Below are experts of layer 2 (counted from 0) of a mixture-of-experts language model. Rows are named router (the router's row for the expert) and show model dimensions 128-255. Each number is 50 + 15 x the weight over its row's rms, rounded and kept within 0 to 99.
After each expert's rows: a language model's description of what the expert responds to. This comes from a sample of Wikipedia text that the model never trained on.

# expert 5
router:42 45 35 58 56 48 48 21 39 08 52 45 44 44 46 52 46 32 23 56 49 42 17 48 61 47 65 71 57 59 41 61 53 56 70 27 53 60 72 59 61 48 45 48 53 61 42 48 50 38 53 63 52 45 54 76 79 79 63 46 42 46 61 55 75 57 99 66 43 59 37 54 61 42 59 58 46 62 55 30 84 40 64 09 77 60 58 62 57 44 35 50 59 46 38 34 34 63 56 48 56 54 27 52 42 53 76 45 62 53 74 31 42 38 58 49 20 37 35 67 75 42 44 15 59 31 49 92
Description: Table digits, decimals. Single digits and decimal points in sports and results tables, plus pieces of foreign names, such as 3–2, 1.85 m, Nil-ü-fer.

# expert 3
router:41 45 35 57 56 48 48 21 39 08 53 45 44 43 46 52 47 32 23 56 49 42 17 48 60 47 65 71 57 59 40 61 53 56 70 27 53 60 72 59 61 48 44 47 53 62 41 48 50 38 53 63 52 45 54 76 78 79 63 46 43 46 61 56 75 56 99 66 43 59 37 55 61 42 59 57 46 63 55 31 84 40 65 09 77 60 59 62 57 44 35 50 59 46 39 34 34 63 56 48 55 54 27 53 42 52 75 45 62 53 75 31 42 39 58 49 21 36 35 67 75 42 44 15 59 31 48 92
Description: Table pipes, line breaks. Column separators and line breaks in tables and lists, plus second pieces of Indian and other names, such as Pr-ab-hakar, MC5.

# expert 4
router:43 47 61 49 51 53 36 63 54 76 67 43 71 54 32 49 43 52 69 62 73 52 64 45 37 40 29 28 55 46 56 21 62 51 28 65 58 60 38 46 61 44 46 34 65 49 54 43 38 47 61 45 30 66 59 33 13 24 33 58 43 38 40 25 26 59 07 32 36 54 56 61 38 54 47 51 40 47 54 63 18 64 26 78 11 48 47 54 53 46 60 36 45 39 54 55 49 36 54 29 55 55 59 60 59 63 33 41 35 33 12 65 58 55 58 77 67 55 72 35 27 52 52 68 62 54 66 20
Description: Second syllable after capital. Short lowercase pieces right after a capital letter starting a name or word, such as T-iff-any, T-anc-red, M-ong-oose.

# expert 11
router:41 45 35 57 56 48 48 21 38 09 52 46 44 43 46 52 46 32 24 56 49 42 17 48 61 47 65 71 57 59 41 61 53 56 70 27 53 60 72 59 60 47 45 48 53 61 42 48 50 39 52 63 52 45 54 76 79 79 63 46 42 46 61 55 75 58 99 66 43 59 38 55 61 42 59 58 46 62 55 31 84 39 64 09 77 60 59 61 57 44 35 50 61 46 37 34 34 64 56 48 55 54 27 53 42 52 76 46 61 53 75 31 41 39 58 49 20 37 35 67 76 41 44 15 59 30 48 92
Description: Name middles, prose pieces. Middle pieces of foreign and English surnames and places in prose and tables, such as Bra-ș-ov, R-onst-adt, Cass-ington.

# expert 0
router:42 45 35 57 56 48 48 21 39 08 53 46 44 43 46 52 47 32 23 56 49 42 17 48 60 47 65 71 57 59 40 61 53 56 70 26 53 61 72 59 61 48 45 48 53 61 41 48 50 38 52 63 52 45 54 76 78 79 63 46 42 46 62 55 76 57 99 66 43 59 37 54 61 42 59 57 46 63 55 31 84 39 64 09 77 60 59 62 57 44 34 50 59 46 38 34 34 63 56 48 56 54 27 53 42 53 75 45 62 53 75 32 42 38 58 49 20 36 35 67 75 42 44 15 59 30 48 91
Description: Name pieces, list numbers. Word pieces inside rare proper names and capitals after line breaks, plus numbered-list digits, such as R-akk-asans, Hamp-son, 24.

# expert 7
router:42 45 35 57 56 48 48 21 39 08 53 45 44 43 47 52 46 31 23 56 49 42 17 48 60 47 65 71 57 59 41 61 52 56 70 27 53 61 72 59 61 48 45 48 53 61 41 48 50 39 52 63 52 45 54 75 78 79 63 46 42 46 61 55 76 57 99 66 43 59 37 55 61 42 59 57 46 63 55 31 84 39 64 09 77 60 59 62 57 44 34 50 60 46 38 34 34 64 56 48 56 54 27 53 43 52 76 45 61 53 74 31 42 38 58 49 21 37 35 67 75 42 44 14 59 31 48 91
Description: Years and list endings. Years and closing brackets in dated lists and infobox fields, plus mid pieces of names, such as 1911, 1903), Av-ro, R-amb-ha.

# expert 1
router:41 45 34 57 56 48 48 21 39 08 53 46 44 44 47 52 46 32 23 56 49 42 17 48 60 47 65 71 57 59 40 61 53 55 70 27 53 60 72 59 61 48 44 47 53 61 41 48 50 39 53 63 52 44 54 76 79 79 63 46 42 46 61 55 75 57 99 66 43 58 37 55 61 42 59 58 45 63 55 30 84 40 64 09 77 60 58 62 57 44 35 50 59 46 38 34 34 64 56 48 55 54 27 53 42 52 75 45 61 53 74 31 42 39 58 49 21 36 35 68 75 42 44 15 59 30 48 92
Description: Table numbers, name middles. Digits and separators in results and vote tables, plus mid-word pieces of rare names, such as 3.69%, 1975, V-él-iz.

# expert 2
router:41 45 35 57 56 48 48 21 39 08 53 46 44 43 47 52 46 31 23 56 49 42 17 48 61 47 65 71 57 59 40 61 53 56 70 27 53 60 72 59 61 48 44 48 53 61 41 48 50 39 53 63 52 45 54 75 78 79 62 46 42 46 61 55 75 57 99 66 43 58 37 55 61 42 59 58 46 63 55 31 84 40 64 09 77 60 59 62 57 43 35 50 59 46 38 34 34 64 56 48 55 54 27 53 42 52 75 45 61 53 75 31 42 38 58 48 21 37 35 67 75 42 44 15 59 31 48 91
Description: Punctuation, quotes, name pieces. Quote marks, periods, and table pipes closing phrases, plus pieces inside long names and words, such as ir-reg-ular, Cechman-ek, Palanis-amy.

# expert 9
router:41 45 34 57 56 48 48 21 39 08 52 45 44 44 46 52 46 32 23 56 49 43 17 48 60 47 65 71 57 59 41 61 52 56 70 27 53 60 72 60 61 48 44 48 53 61 41 48 50 38 53 63 52 45 54 75 78 79 63 46 42 46 61 55 75 56 99 66 42 58 37 54 61 42 60 58 46 63 55 30 84 40 65 09 77 60 59 62 57 44 34 50 59 46 38 34 35 63 56 48 56 54 27 53 43 53 76 45 61 53 75 31 42 39 58 49 20 36 34 67 75 42 44 15 59 30 48 91
Description: Name endings, dashes. Endings of place names and words, dashes in year ranges, and words after of or the, such as Brist-ol, Cardiov-asc-ular, 1968–1970.

# expert 8
router:46 46 35 52 62 48 49 30 47 07 44 42 39 40 51 54 43 39 26 56 52 36 22 51 67 45 67 59 55 59 38 60 60 55 71 29 56 60 68 58 57 39 43 45 51 66 32 44 52 38 49 63 53 46 55 71 83 83 63 48 40 45 55 53 66 61 99 67 45 55 46 56 61 38 63 61 49 66 51 28 84 39 61 18 75 57 58 58 59 50 35 47 58 45 36 26 32 66 58 48 60 58 36 55 36 48 76 55 62 50 70 25 37 43 50 43 20 41 43 68 77 32 44 24 55 28 55 92
Description: Title and heading markers. Equals signs closing article titles and section headings, especially after a surname ending, such as Fukush-i =, Poalelung-i =.

# expert 6
router:42 44 34 57 56 48 48 21 39 08 53 45 43 44 47 51 46 32 23 56 49 42 17 48 60 47 65 71 57 59 41 61 53 56 70 27 53 60 71 59 61 48 44 48 53 62 42 48 50 38 52 63 52 44 54 75 78 79 62 47 42 46 61 55 75 57 99 66 43 59 37 54 61 42 59 57 46 63 55 31 83 40 64 09 77 61 59 62 57 44 35 50 59 46 38 33 35 63 56 48 55 54 27 53 43 52 75 45 61 53 74 31 42 38 58 48 20 37 35 67 75 41 44 15 59 31 49 92
Description: Table pipes, name starts. Table pipe separators and line breaks after section headings, plus opening pieces of names, such as R-aqu-el, Car-ha, T-ennis.